From a checkpoint of a small mixture-of-experts model trained on Wikipedia.
Size: 8 layers, vocabulary 32000, 24.5M parameters.
Experts: 32 experts in each of 7 layers, 128 squared ReLU neurons an expert, 4 picks a token, a sigmoid router.
Training: a variant of Adam for the experts, 620M tokens.
Below are experts of layer 2 (counted from 0) of a mixture-of-experts language model. Rows are named router (the router's row for the expert), up (a neuron's input weights, with its number) and show model dimensions 0-191. Each number is 200 + 20 x the weight over its row's rms, rounded and kept within 0 to 999.
Before each expert's rows: a language model's description of what the expert responds to; "mostly gets" lists some tokens that are sent to it at least half of the time. This comes from a sample of Wikipedia text that the model never trained on.

# expert 19
Place and personal names
mostly gets: " York", " it", " London", " Australia", " America", " California"
router,223,219,166,196,202,228,227,203,210,198,214,224,179,187,208,230,210,197,182,175,202,186,226,190,211,168,199,162,195,196,195,234,212,200,216,213,192,200,228,197,194,168,197,207,198,255,206,195,192,235,184,177,202,207,144,162,186,208,220,203,221,187,191,199,195,214,165,211,198,197,192,217,172,186,168,180,222,210,199,190,249,200,213,210,169,165,179,185,211,177,188,216,190,167,214,203,178,203,206,206,200,177,214,186,206,192,223,216,208,206,184,215,211,219,188,227,236,206,176,214,186,213,214,204,249,186,197,194,219,162,202,186,215,205,213,200,202,211,207,218,190,223,218,203,227,155,179,200,189,231,194,207,223,230,189,194,218,201,181,203,211,172,184,186,211,209,226,189,165,141,194,228,185,228,177,173,214,184,196,201,188,215,181,175,201,194,253,235,185,173,180,179
up1,181,223,219,223,192,167,204,251,186,203,235,186,217,210,168,213,175,169,190,154,192,198,178,202,192,178,206,151,163,162,191,202,194,176,198,229,198,211,224,216,197,218,195,226,193,224,203,169,171,186,163,226,208,201,218,207,189,232,220,201,200,172,213,219,236,202,170,203,199,197,220,187,238,182,201,198,208,192,196,228,178,204,205,229,197,227,192,199,198,193,193,194,211,200,220,216,189,188,170,213,196,166,205,210,191,178,182,199,211,205,189,190,162,187,194,203,199,201,221,193,205,206,227,176,201,194,173,214,216,194,202,204,203,210,243,154,222,192,235,231,171,222,176,196,185,179,188,182,210,224,192,188,220,210,207,175,168,141,185,210,250,179,225,179,220,180,197,154,198,181,190,184,189,204,202,223,233,199,201,207,212,197,192,212,181,223,220,204,210,171,193,193
up2,216,210,177,205,175,193,199,175,195,216,200,202,231,181,193,191,193,199,199,184,199,202,211,181,165,225,241,198,244,227,161,207,199,201,203,203,161,232,227,182,225,207,214,190,194,201,221,192,191,163,217,208,199,180,214,121,158,227,191,174,201,185,175,188,233,175,205,210,196,203,197,228,218,209,199,192,160,206,213,200,183,214,197,200,202,213,176,168,196,210,187,216,190,259,168,220,199,204,205,240,189,205,206,210,201,220,240,194,203,195,210,200,182,209,184,192,210,197,200,192,203,222,220,237,198,204,212,190,195,192,199,207,189,215,175,214,180,197,202,216,175,229,237,156,186,202,228,235,173,173,191,211,186,168,188,217,144,187,193,215,224,204,229,178,181,196,185,189,205,188,226,208,223,232,212,180,184,220,183,219,219,193,193,221,222,186,220,199,207,171,219,199
up3,189,184,217,151,211,198,191,209,198,195,204,207,194,216,182,210,211,213,170,232,226,201,228,163,229,196,187,176,215,171,183,195,220,152,247,193,202,196,209,204,225,229,166,167,213,194,194,147,244,211,214,202,237,203,187,172,180,155,190,189,219,213,186,184,192,173,200,207,217,201,219,183,210,174,219,210,198,208,223,196,164,190,212,213,194,187,176,201,200,172,176,229,222,209,167,199,209,224,200,230,204,185,214,230,228,187,196,218,179,209,184,230,196,195,178,211,216,216,204,198,206,198,215,165,196,211,189,184,197,213,147,241,142,201,193,224,199,216,214,194,178,215,193,199,194,208,213,190,234,173,183,219,199,230,233,176,198,162,206,199,201,233,187,202,213,225,194,199,146,185,187,196,203,191,203,190,196,221,214,182,193,205,210,206,166,189,207,198,203,211,219,210
up4,193,179,273,194,201,212,198,192,214,217,208,245,185,209,181,190,183,185,190,195,175,199,200,170,190,173,218,200,197,185,159,184,195,176,216,195,212,230,193,227,186,179,209,167,199,190,205,190,232,198,186,188,201,186,136,182,197,194,220,211,236,208,193,212,225,208,214,199,173,203,189,239,176,142,211,213,216,200,205,196,224,210,193,217,192,198,192,224,195,201,182,180,226,194,208,169,214,212,193,217,206,229,191,188,195,199,197,195,197,186,190,199,193,187,187,190,178,244,214,179,192,218,246,191,203,191,249,203,232,175,201,192,203,240,224,200,181,201,192,188,229,221,203,223,208,212,188,197,167,214,177,169,200,199,234,193,184,226,196,177,193,183,222,241,196,173,223,219,211,192,222,190,225,231,219,181,188,218,216,182,170,182,183,210,207,228,193,196,175,228,218,160
up5,148,211,208,195,222,176,237,218,209,215,220,171,208,187,191,234,191,191,195,199,202,219,180,219,205,190,180,204,235,186,207,220,212,196,198,206,203,246,204,178,194,198,167,181,210,238,177,170,187,143,236,214,211,225,209,196,212,215,172,231,168,174,174,201,187,190,182,201,178,198,179,177,240,211,198,206,222,233,229,198,218,211,210,187,159,187,199,183,226,218,178,227,198,179,181,226,194,203,235,225,178,208,190,198,191,213,244,190,183,214,181,195,205,176,193,207,195,180,191,211,205,204,198,220,208,204,214,188,183,185,198,217,228,174,225,189,208,194,190,205,189,176,210,218,222,169,175,179,215,166,151,238,201,177,198,229,227,177,187,206,209,225,206,178,207,198,209,196,174,256,178,208,244,197,205,207,192,200,224,210,220,191,185,181,191,185,212,203,196,185,206,232
up6,207,202,186,170,206,226,209,185,241,203,186,219,192,213,150,205,201,205,219,178,247,208,186,185,207,172,165,195,178,196,193,194,227,193,187,233,177,215,192,191,170,196,227,212,221,194,184,198,155,214,187,206,197,241,227,209,217,177,223,177,220,182,206,185,195,171,213,204,181,198,186,218,196,193,170,182,224,193,219,236,201,203,196,192,204,200,182,183,197,139,183,202,188,203,209,158,192,193,244,190,212,173,197,187,229,198,186,208,206,217,205,188,213,225,149,190,201,207,196,202,196,224,224,179,229,189,210,203,204,168,205,173,135,221,202,198,167,210,197,191,195,187,222,194,231,182,216,183,184,213,196,172,232,220,171,215,184,196,206,183,193,173,223,205,203,202,202,203,152,188,200,185,236,217,214,204,232,194,192,169,211,183,208,181,197,239,210,193,201,202,176,167
up7,193,264,205,173,213,215,189,234,233,203,196,198,207,213,178,200,142,224,198,191,198,205,199,210,194,195,190,228,174,200,202,209,225,207,198,209,216,188,172,210,177,189,187,175,213,201,221,202,228,210,216,241,192,181,157,198,217,222,214,225,164,192,172,200,221,216,199,216,170,211,207,174,224,220,194,206,189,217,221,199,186,230,220,195,154,199,169,214,222,187,162,147,221,216,186,212,229,180,174,255,220,202,165,219,189,198,216,185,172,215,180,205,203,213,221,221,171,205,188,204,187,186,173,167,202,200,201,216,185,192,181,225,215,203,174,198,190,203,192,170,219,199,185,188,202,182,249,202,193,211,175,183,197,206,232,180,174,193,215,198,173,196,224,208,225,200,208,222,198,189,233,209,196,220,196,177,228,178,184,207,210,229,180,181,234,212,186,224,210,177,207,191
up8,204,206,229,198,240,185,213,220,207,204,191,187,197,205,200,194,208,198,183,184,201,195,216,210,211,180,214,181,187,211,205,192,204,177,188,227,204,190,178,193,196,186,200,244,206,222,238,188,154,204,202,231,212,200,183,170,193,223,183,169,174,208,174,238,224,213,226,223,196,190,166,190,202,229,201,207,225,205,242,162,197,146,204,210,197,240,203,219,202,222,209,194,227,173,204,207,209,196,215,202,215,227,190,174,184,179,233,198,191,206,192,215,227,236,233,207,228,211,180,206,223,183,181,190,210,193,226,177,194,194,214,205,189,263,194,214,217,222,212,214,199,192,224,189,177,220,240,194,187,177,183,153,202,226,188,207,205,227,224,216,187,201,197,225,225,224,207,190,151,209,196,223,175,222,169,185,190,194,204,161,203,218,188,198,176,191,202,203,224,251,185,218
up9,177,174,173,187,168,204,192,214,209,233,221,233,191,236,197,217,191,197,204,179,191,223,227,185,207,220,183,212,169,199,194,217,177,205,203,207,223,211,223,214,222,184,173,180,167,212,199,209,228,188,159,207,196,205,172,189,226,237,180,211,183,196,217,179,242,211,187,240,197,198,201,184,239,205,217,195,148,231,204,199,166,173,199,189,200,235,178,225,191,245,205,183,187,214,166,185,205,187,186,222,229,180,182,233,220,206,182,205,213,211,208,194,205,218,231,231,197,183,244,189,196,187,200,198,201,211,173,161,175,177,174,167,210,213,165,228,207,187,210,216,200,204,204,232,190,191,172,219,200,191,186,225,215,166,229,226,202,229,208,215,176,194,210,202,222,211,220,221,196,212,228,179,229,218,203,215,211,207,183,198,200,216,199,199,191,240,176,220,222,181,199,217
up10,211,217,201,210,190,177,179,206,187,221,214,178,210,193,203,187,227,203,209,216,200,186,192,179,212,195,178,197,163,232,195,250,202,168,178,178,200,184,199,211,204,186,180,188,208,238,196,165,208,191,201,198,214,155,156,196,195,151,201,201,187,188,213,202,193,178,177,179,216,205,193,246,157,238,199,186,182,186,208,186,201,167,217,176,197,180,205,193,182,173,217,211,210,194,220,209,208,197,188,245,172,216,206,193,198,196,212,204,191,189,202,199,228,196,204,190,227,190,209,193,180,228,191,186,227,173,187,171,208,170,212,221,185,193,221,218,189,208,231,203,241,190,180,231,190,204,187,151,200,184,218,173,209,187,216,235,173,214,196,205,190,219,172,180,250,236,244,184,209,223,220,198,176,210,192,163,198,208,215,209,192,156,224,204,194,197,229,234,220,208,216,173
up11,199,196,205,225,191,233,182,230,182,189,179,237,214,229,237,191,213,199,211,181,154,230,184,193,221,254,183,168,202,199,189,176,225,225,191,157,193,168,210,203,182,205,181,197,180,173,190,212,252,183,246,187,199,207,179,181,219,187,216,165,184,211,193,199,218,190,208,184,214,214,189,194,186,197,163,215,244,221,217,209,219,178,224,206,175,175,191,196,187,192,211,199,238,224,216,215,225,183,221,200,241,205,214,214,172,178,202,172,198,170,200,212,222,214,193,181,203,223,197,244,174,227,173,180,194,205,197,215,193,212,182,201,189,177,199,184,173,197,200,224,178,218,176,162,200,193,209,211,208,169,211,207,171,200,197,196,229,163,198,196,211,229,199,198,174,195,202,212,164,188,193,222,223,197,162,180,227,187,202,175,217,214,223,184,199,207,199,188,201,206,225,192
up12,210,193,214,206,206,161,197,166,190,178,195,204,213,220,184,198,189,162,223,210,193,190,204,199,197,205,186,211,194,207,257,230,218,206,215,258,197,150,171,175,212,211,197,195,250,175,227,209,221,185,208,226,213,199,159,180,204,179,218,185,172,192,186,204,159,200,209,218,219,190,203,194,180,196,216,216,195,199,159,222,202,210,205,169,190,180,181,180,170,248,161,196,172,175,231,200,195,216,186,191,206,209,194,187,216,187,209,221,183,203,210,225,218,196,188,219,190,199,205,189,206,222,215,212,227,210,219,168,219,199,171,237,170,201,180,196,229,211,240,181,168,177,225,196,233,226,216,216,170,180,188,197,199,222,190,186,229,214,199,186,250,187,242,191,210,246,211,197,202,203,181,189,218,204,209,195,205,178,208,230,191,205,202,212,182,200,219,201,198,187,200,204
up13,192,177,162,204,194,222,191,223,221,158,180,178,167,222,188,222,212,218,173,190,169,198,221,190,210,165,166,205,167,226,190,214,217,205,178,232,205,211,193,169,210,217,191,183,205,222,180,225,203,180,215,182,205,185,144,215,181,201,179,201,199,194,192,224,188,205,198,164,245,208,196,211,238,193,212,221,190,210,198,148,196,211,218,207,174,197,178,208,158,181,225,175,194,174,221,203,188,219,182,193,192,197,210,246,209,196,219,219,189,232,195,236,186,207,168,225,218,174,199,234,220,197,196,191,248,190,206,228,251,177,192,183,201,179,210,215,231,194,183,180,209,207,202,243,221,178,196,208,210,186,214,199,204,204,184,217,205,196,210,222,210,217,154,213,242,222,201,204,169,184,185,229,207,193,219,200,213,189,219,215,184,198,210,202,196,198,181,204,207,213,197,184
up14,178,202,168,193,179,216,172,190,225,164,184,224,199,214,171,179,206,232,210,198,224,186,208,201,162,198,197,181,216,144,195,173,192,202,156,197,192,171,175,204,219,210,208,159,255,188,221,183,170,166,206,175,205,192,199,196,222,128,206,182,204,199,227,190,188,241,213,195,229,229,187,220,202,197,221,151,204,194,199,195,214,202,187,189,187,184,186,236,215,185,194,218,182,189,221,193,181,220,209,218,203,191,217,198,191,244,197,185,185,199,211,199,165,178,189,218,216,201,207,210,231,195,215,192,226,207,229,226,176,168,192,202,177,202,174,198,229,205,183,203,218,183,210,206,195,224,207,190,208,212,204,234,242,220,194,205,197,202,180,180,186,168,209,187,190,214,223,236,205,213,167,199,183,248,205,179,217,208,199,204,206,223,195,220,201,197,219,212,201,215,190,217
up15,200,190,216,229,217,167,218,204,218,175,217,219,218,183,206,175,205,196,197,213,207,205,189,213,228,207,206,201,202,219,195,194,207,191,197,204,150,202,181,198,202,165,232,205,194,244,226,205,185,182,230,192,207,205,219,215,197,224,174,231,209,207,208,213,223,179,238,166,223,188,191,211,191,223,213,183,195,212,193,165,169,150,226,226,200,207,204,218,172,174,195,241,257,186,184,174,179,237,197,185,220,197,218,212,241,214,230,216,192,205,207,204,196,195,239,202,209,205,199,224,215,191,194,185,204,186,201,184,187,181,187,171,204,230,200,155,187,174,225,156,181,194,191,217,213,177,184,191,182,184,208,183,200,218,190,214,209,190,197,185,198,198,180,217,223,223,214,204,161,222,193,206,187,205,173,189,185,216,182,202,192,240,176,236,166,176,210,223,260,220,196,209
up16,224,232,195,181,205,218,166,201,234,177,201,219,221,189,195,193,219,219,171,230,172,183,211,224,184,215,198,202,217,199,218,213,197,173,194,206,212,204,166,199,225,167,177,211,211,184,226,177,213,214,182,175,178,173,199,205,207,160,221,190,181,240,230,197,176,231,228,183,203,216,200,229,206,190,192,189,213,196,160,176,168,219,210,209,175,195,172,182,209,162,207,205,173,169,177,222,225,182,189,184,188,209,216,167,230,221,172,193,202,194,208,192,193,177,182,210,193,224,228,224,212,209,208,224,206,187,200,171,175,202,173,240,164,215,184,249,165,199,183,195,212,193,200,190,175,201,188,181,202,198,226,186,224,156,187,205,178,203,224,190,211,198,176,188,180,192,181,185,181,218,197,170,187,234,201,196,162,172,199,234,234,179,199,192,225,219,200,175,188,198,225,185
up17,193,243,233,155,230,179,206,189,240,211,197,200,204,199,178,218,176,166,208,187,186,214,207,212,197,198,190,196,155,177,224,190,178,200,235,171,192,206,210,180,184,186,223,208,190,165,199,169,169,204,196,247,191,197,188,218,210,187,192,194,207,240,206,218,197,205,179,213,167,229,215,239,189,241,219,197,185,208,176,220,179,194,198,207,194,177,184,176,176,182,160,223,173,195,182,202,183,167,209,232,225,212,181,213,185,192,182,189,193,187,210,190,221,213,183,219,169,179,195,186,192,215,171,218,205,217,222,230,190,167,186,192,211,191,193,216,179,223,191,189,202,175,230,195,216,198,187,224,179,192,192,244,211,209,191,194,169,189,195,204,149,201,214,221,190,209,220,177,223,171,181,205,218,178,197,210,212,240,188,179,206,234,218,222,181,197,207,229,180,196,160,183
up18,192,191,220,192,218,165,218,185,190,221,153,186,189,210,150,229,214,186,215,203,187,218,207,224,207,192,177,179,179,169,200,183,223,212,201,216,207,234,212,193,219,201,206,172,170,201,225,198,209,152,190,223,227,187,170,173,195,192,192,192,181,186,202,206,222,225,201,235,218,193,170,207,193,185,201,180,192,201,201,143,201,212,218,234,170,217,227,225,183,215,195,223,208,199,200,200,219,199,206,196,210,153,151,168,187,153,204,225,187,202,202,206,219,238,213,195,217,186,246,205,184,182,200,234,195,235,200,237,201,188,183,197,151,190,233,187,171,215,192,202,221,212,248,223,216,206,197,211,209,173,178,230,202,200,199,172,198,207,185,214,210,214,191,213,171,231,193,205,185,181,188,192,189,195,200,193,204,201,176,182,202,206,184,183,182,206,189,228,205,168,185,218
up19,230,218,210,208,208,185,204,167,210,252,213,227,209,213,209,221,199,224,220,200,184,186,157,189,221,191,244,191,179,196,204,194,204,182,209,201,193,184,174,208,188,177,168,174,217,179,194,195,212,203,189,222,185,178,198,210,205,203,169,209,204,203,227,206,238,179,196,188,191,173,226,200,193,186,223,203,229,228,195,139,221,219,191,150,201,160,202,163,204,204,208,201,234,228,224,216,160,212,190,196,195,206,208,205,163,187,161,211,234,176,168,196,190,201,176,195,213,215,166,203,184,201,228,180,189,184,193,176,230,204,203,196,170,239,193,194,179,221,183,215,209,194,204,190,208,198,180,158,195,193,174,240,227,230,196,196,176,190,222,189,199,228,216,173,180,206,177,204,228,166,185,198,213,214,195,211,202,194,218,233,213,162,209,181,200,192,186,225,223,222,201,200
up20,222,239,191,155,191,216,163,186,184,182,178,187,195,151,210,197,189,188,181,165,178,205,177,181,192,204,200,154,176,224,205,206,192,178,176,224,170,215,185,211,163,219,194,212,154,205,222,175,192,192,187,204,184,240,146,197,211,178,177,187,188,199,212,204,154,221,193,183,203,172,220,222,214,186,177,183,188,201,161,203,179,222,213,198,199,186,193,212,196,199,206,188,216,220,219,237,183,196,169,209,190,211,205,199,218,178,219,189,203,199,191,213,195,202,227,212,208,180,196,184,166,197,186,181,236,178,229,185,194,177,212,215,237,195,203,201,240,180,192,200,227,195,176,177,210,159,224,203,202,159,210,180,210,212,187,164,172,188,188,187,180,175,219,202,235,205,223,221,209,185,202,201,207,194,177,180,181,209,205,172,214,222,193,193,182,180,207,222,230,199,191,161
up21,212,160,181,189,178,197,224,210,203,211,234,191,185,175,184,203,230,188,193,194,239,243,226,185,174,198,163,197,211,231,212,234,204,210,211,134,188,190,225,176,229,208,153,195,205,212,237,224,191,179,194,194,226,197,197,191,201,214,193,216,207,215,179,209,188,171,195,181,207,207,210,192,183,192,179,196,195,225,177,168,185,184,210,183,206,207,188,191,207,179,199,216,247,212,159,226,190,193,207,218,197,228,194,200,216,220,221,213,173,200,185,190,184,217,181,176,194,196,196,175,194,204,234,165,202,202,209,180,178,195,194,217,189,228,186,195,190,191,174,202,188,217,202,178,218,187,196,196,150,208,211,219,231,208,202,183,164,222,227,224,204,222,216,155,170,215,200,220,195,228,228,186,234,209,240,201,197,180,180,222,225,191,171,210,249,192,204,202,194,177,204,220
up22,192,180,177,230,199,227,204,151,177,221,212,188,199,216,208,215,223,174,179,199,226,178,215,201,185,197,190,200,191,163,165,216,223,209,175,207,187,177,207,189,223,222,151,218,230,196,193,213,222,177,230,211,187,218,193,199,176,232,150,192,197,179,180,194,197,194,203,189,234,191,215,180,230,198,210,189,204,190,175,174,215,161,204,185,173,188,175,238,159,242,187,175,242,217,216,220,202,186,198,197,179,204,211,226,229,219,191,197,172,225,179,212,236,206,180,178,183,191,191,212,198,205,255,195,205,204,213,178,220,211,196,208,154,206,180,201,184,171,206,222,181,187,197,198,160,171,218,174,200,205,207,172,213,165,216,220,220,201,204,231,208,206,191,217,195,204,192,208,206,189,178,207,179,202,157,166,201,218,219,218,195,160,188,212,197,213,187,188,215,193,207,207
up23,182,192,184,221,193,168,215,228,218,208,190,184,180,180,186,217,218,195,200,206,186,181,218,184,201,206,212,199,189,233,176,203,188,160,162,168,191,199,218,213,207,178,201,217,201,217,185,202,208,205,213,192,183,207,189,187,200,196,208,203,198,155,221,202,170,182,187,215,210,172,187,203,215,201,167,205,186,211,233,243,226,230,191,211,208,190,185,220,245,195,204,190,212,197,198,258,210,230,182,179,236,178,219,200,190,208,207,229,255,207,173,187,173,195,245,154,206,217,219,186,227,185,205,199,226,203,178,190,208,189,223,153,194,215,212,207,198,202,171,196,185,180,215,196,186,174,228,173,228,213,181,228,201,216,179,186,222,217,200,180,180,184,182,195,192,226,226,177,200,185,210,210,200,221,189,199,170,173,231,154,213,223,210,160,186,211,200,206,198,230,169,236
up24,203,193,195,217,212,192,186,194,214,214,266,222,204,236,170,192,208,235,201,226,198,210,215,197,224,203,200,181,187,175,213,207,184,206,158,183,216,173,174,198,218,205,208,205,161,202,203,253,185,210,193,174,220,171,224,194,232,203,230,168,177,217,208,170,174,187,164,208,180,190,208,220,207,214,193,210,212,219,211,145,203,189,194,201,219,198,225,189,233,223,223,203,195,185,181,201,175,204,235,181,229,212,185,205,188,200,195,213,219,200,166,220,183,206,179,167,222,197,216,178,231,147,233,181,203,201,195,209,178,218,189,193,191,193,214,202,212,224,193,204,202,190,225,158,198,179,167,181,223,203,217,163,202,219,213,199,198,209,210,172,253,192,200,213,179,174,168,210,188,189,223,177,199,192,174,210,188,209,159,223,192,204,196,215,199,209,235,212,190,197,211,185
up25,184,220,192,196,207,194,219,193,206,158,187,193,199,207,196,210,211,217,210,235,232,209,207,215,171,186,175,203,225,214,197,176,188,188,185,226,215,209,257,222,199,224,183,173,230,194,177,203,187,200,194,194,220,200,223,198,224,222,200,230,175,240,167,205,167,226,183,244,204,201,230,192,205,208,205,220,203,172,215,199,180,202,166,206,207,223,194,207,199,200,186,198,176,185,236,179,201,198,249,224,182,213,180,218,196,218,206,203,191,235,193,204,200,195,153,189,200,191,212,163,202,191,175,231,192,204,186,192,178,198,184,204,219,221,170,224,209,234,228,172,194,196,217,228,190,203,195,190,197,211,219,141,223,226,181,166,189,157,183,209,189,186,206,210,186,173,208,227,197,219,198,180,187,211,197,191,163,202,183,196,153,229,209,167,219,226,177,205,168,189,209,175
up26,193,173,220,193,190,188,199,218,177,168,179,173,193,200,180,195,191,187,206,181,194,209,177,172,204,191,206,159,158,187,217,217,225,193,197,193,178,207,202,223,196,205,166,187,197,219,195,170,202,229,151,189,184,228,182,219,205,211,206,190,191,194,209,208,176,198,177,212,207,194,187,198,199,218,208,183,197,195,210,215,160,194,190,220,173,200,163,198,196,219,219,214,193,183,218,203,187,196,192,227,177,188,196,191,212,213,230,186,201,177,217,209,192,193,178,195,240,192,239,199,185,237,216,232,237,203,198,177,200,153,182,201,219,182,217,180,237,172,191,182,243,190,198,168,189,219,235,186,214,214,173,256,219,206,227,190,265,215,223,198,195,169,215,210,240,214,236,184,182,210,190,176,179,224,152,208,189,178,168,228,199,207,188,196,179,215,193,205,194,194,203,191
up27,178,190,205,188,236,179,144,219,186,175,186,187,175,200,190,201,223,180,207,182,172,186,201,151,176,229,221,199,185,186,215,205,198,198,208,195,206,206,176,255,200,204,177,184,167,173,222,181,168,201,219,184,210,189,183,226,192,203,228,192,216,200,205,189,179,232,165,178,193,179,199,190,178,183,159,179,188,215,200,244,221,211,199,193,210,224,200,212,196,211,206,207,201,193,200,200,216,184,186,179,225,195,215,171,210,195,143,197,191,215,218,232,180,221,165,179,213,175,193,200,188,207,213,195,200,212,243,192,208,223,203,189,210,181,187,201,189,209,172,169,181,218,195,208,192,213,215,199,180,195,203,218,182,187,168,191,247,220,225,201,174,219,164,190,207,187,216,193,198,201,190,247,236,215,186,177,180,160,184,163,212,201,216,194,218,173,232,198,202,245,199,214
up28,203,205,215,192,222,208,185,226,171,198,199,211,191,241,197,199,171,230,225,179,183,243,185,176,221,189,226,185,185,177,165,243,208,214,201,198,207,213,159,181,194,255,191,184,216,200,194,183,164,166,221,207,205,210,193,208,204,212,182,195,192,165,211,229,182,202,186,190,224,173,184,218,199,233,205,218,206,223,226,204,212,204,202,239,202,223,176,196,195,220,200,197,176,212,216,193,199,180,213,197,215,176,195,208,194,198,212,205,187,196,222,200,155,226,210,192,223,193,216,203,211,163,191,174,233,192,191,154,212,210,212,166,211,199,202,183,195,181,191,195,213,177,213,219,167,197,209,147,180,200,197,217,225,220,198,210,246,153,200,229,240,224,189,208,218,232,197,184,217,202,189,198,195,220,218,203,183,203,235,192,236,210,202,163,169,191,181,189,225,201,161,199
up29,187,191,175,207,189,216,216,242,176,188,193,186,192,203,206,239,174,188,216,176,239,181,231,204,192,169,167,183,193,207,164,192,213,211,197,205,218,214,214,205,173,229,217,181,206,237,212,195,176,180,225,150,192,193,179,208,206,166,224,205,186,185,182,209,214,218,175,214,228,179,177,179,209,213,234,211,217,199,217,154,218,195,209,204,191,207,214,217,177,197,152,196,176,176,209,189,147,208,201,200,199,194,194,234,228,190,209,218,199,223,189,263,186,186,203,216,209,171,203,206,215,182,189,205,218,193,195,215,252,190,166,190,214,189,197,176,214,199,206,180,184,213,208,219,201,216,223,202,221,196,188,208,206,223,221,224,221,171,163,237,201,211,198,233,227,205,209,175,192,209,216,219,213,180,209,193,239,210,219,206,200,235,206,192,203,191,209,230,183,227,234,206
up30,200,183,213,205,225,198,224,188,172,204,194,176,184,203,207,218,210,183,195,199,221,166,232,201,179,187,160,183,195,209,222,226,236,178,221,170,203,207,215,187,215,196,203,179,216,224,198,201,202,159,223,177,177,244,139,190,212,198,183,195,184,176,198,201,236,211,224,206,235,189,216,210,152,229,205,187,202,196,179,177,208,172,231,223,183,184,195,210,176,214,200,204,217,204,222,196,198,191,182,217,178,193,211,233,226,185,201,212,185,202,206,210,202,191,192,167,210,187,226,206,190,231,207,216,234,181,229,183,239,180,211,182,158,213,210,162,199,199,198,220,196,209,180,231,192,183,213,170,211,199,184,183,211,177,255,222,223,210,204,208,216,229,196,215,216,206,225,207,185,197,184,248,210,223,177,161,209,219,208,220,211,214,236,245,213,215,182,203,212,190,209,201
up31,217,210,187,196,171,222,218,206,188,220,200,195,224,185,177,162,193,220,205,203,207,189,201,238,216,212,192,144,182,179,195,220,178,177,179,183,196,214,196,261,197,199,203,211,218,166,182,241,223,175,193,206,219,223,180,177,223,201,174,213,184,190,187,205,217,159,210,202,219,184,208,209,178,214,206,193,182,196,180,178,196,224,212,219,194,256,207,215,165,225,178,193,210,199,221,198,177,195,211,187,193,206,203,214,194,215,200,201,214,212,215,218,223,198,211,181,213,191,204,198,189,220,201,240,197,218,213,231,188,170,190,206,172,220,189,220,221,165,203,184,239,205,160,191,167,208,197,188,204,196,199,177,191,201,209,191,207,155,188,199,169,189,192,194,228,237,217,243,195,180,176,213,246,182,158,195,173,205,227,202,223,171,210,230,209,241,208,214,194,173,201,229
up32,156,216,151,197,199,209,220,184,201,224,203,180,225,209,193,191,213,185,207,204,216,187,197,208,185,200,187,202,193,186,166,193,176,213,217,192,205,202,212,201,236,228,197,177,249,175,209,202,192,182,198,163,200,188,171,191,213,166,186,224,193,189,190,183,182,192,248,169,239,192,168,181,196,218,185,198,189,186,160,182,205,182,205,208,196,215,209,220,167,204,177,209,213,187,231,179,191,165,188,188,211,205,182,225,188,210,181,226,189,217,215,203,208,206,166,211,212,206,158,154,192,193,224,261,204,196,207,204,233,219,184,175,190,205,179,218,202,202,222,217,198,168,187,193,207,238,188,177,176,211,198,186,189,205,187,225,186,150,182,211,208,180,223,205,168,197,173,230,212,193,158,233,210,181,231,204,216,174,218,173,197,232,199,195,207,201,205,208,197,177,194,239
up33,170,180,182,216,201,191,208,220,225,213,199,217,196,184,203,211,226,179,166,187,205,196,193,220,187,214,216,195,222,167,204,222,176,218,207,163,183,183,175,187,174,191,196,223,186,194,216,214,212,146,229,167,180,201,171,219,173,207,186,179,138,193,179,200,197,210,178,209,187,239,191,212,187,178,178,183,196,191,186,165,193,192,212,234,189,182,185,226,211,207,181,180,185,191,184,227,217,187,226,173,212,186,188,210,209,200,198,212,220,228,181,170,177,201,227,201,173,158,243,208,180,200,215,181,228,189,197,199,166,193,197,188,206,173,225,205,213,217,202,199,169,186,201,216,167,188,188,150,217,168,198,215,203,159,216,205,165,248,193,219,194,154,211,221,175,196,225,191,208,190,187,192,175,217,219,179,218,181,211,207,219,217,181,197,184,221,232,192,198,217,199,205
up34,197,202,219,161,209,205,228,193,195,227,222,207,194,222,200,188,214,225,201,181,219,207,168,221,216,211,217,163,202,168,231,154,221,178,174,206,204,211,167,179,147,219,208,175,250,171,186,193,200,208,177,204,222,200,208,205,229,226,189,202,233,197,207,205,222,174,235,211,193,205,235,206,240,166,192,189,184,176,220,200,175,161,203,206,205,188,185,188,182,216,176,188,230,222,209,238,230,188,188,251,189,214,188,166,213,186,197,214,226,189,216,176,228,215,196,203,220,192,202,173,196,223,211,203,226,194,209,185,201,232,204,230,190,242,196,183,215,219,182,222,227,206,215,223,174,214,205,202,171,216,194,193,211,203,231,196,216,177,219,209,168,208,236,188,190,240,207,190,204,188,222,207,194,189,168,182,209,195,187,194,204,170,221,213,212,213,175,209,207,216,208,187
up35,240,221,194,171,209,209,189,232,212,160,245,207,223,191,191,173,219,185,184,197,218,203,178,203,239,174,191,206,192,192,206,182,225,192,214,188,188,195,222,237,192,225,221,203,161,203,205,207,201,200,187,198,211,221,193,199,220,144,196,207,221,213,193,202,188,196,236,180,213,184,203,237,177,215,227,139,181,205,182,196,217,204,192,233,196,191,219,156,229,136,176,205,194,200,222,189,210,209,247,177,220,200,198,208,177,180,197,206,198,214,199,204,193,227,193,197,220,201,208,197,201,200,199,190,205,201,255,209,227,166,190,208,211,220,183,230,209,211,210,192,176,192,190,214,208,208,192,231,190,221,175,229,216,194,183,190,184,196,202,175,252,229,206,194,154,192,224,201,189,193,201,245,215,206,235,195,201,180,203,227,215,193,199,212,214,235,192,208,187,200,212,203
up36,161,187,201,178,201,236,194,193,201,214,156,181,178,220,200,199,234,206,192,180,211,185,210,193,196,193,180,185,204,207,207,214,204,224,231,219,195,173,215,221,199,207,171,196,185,222,224,242,247,186,222,185,218,214,172,174,199,233,151,182,186,182,186,199,208,197,207,195,201,207,205,202,166,190,208,159,175,191,161,197,194,175,188,201,182,207,210,215,169,208,210,186,209,197,230,182,175,224,210,212,203,198,200,210,194,215,232,182,174,222,191,211,236,191,186,176,190,175,241,189,205,217,206,208,197,192,202,214,197,197,189,225,170,204,183,194,180,178,209,219,177,188,200,233,187,187,217,232,204,232,206,144,188,187,240,205,216,159,215,232,209,203,208,202,179,201,214,155,203,170,207,214,217,207,170,160,210,222,212,238,180,219,203,196,196,190,210,206,173,153,172,180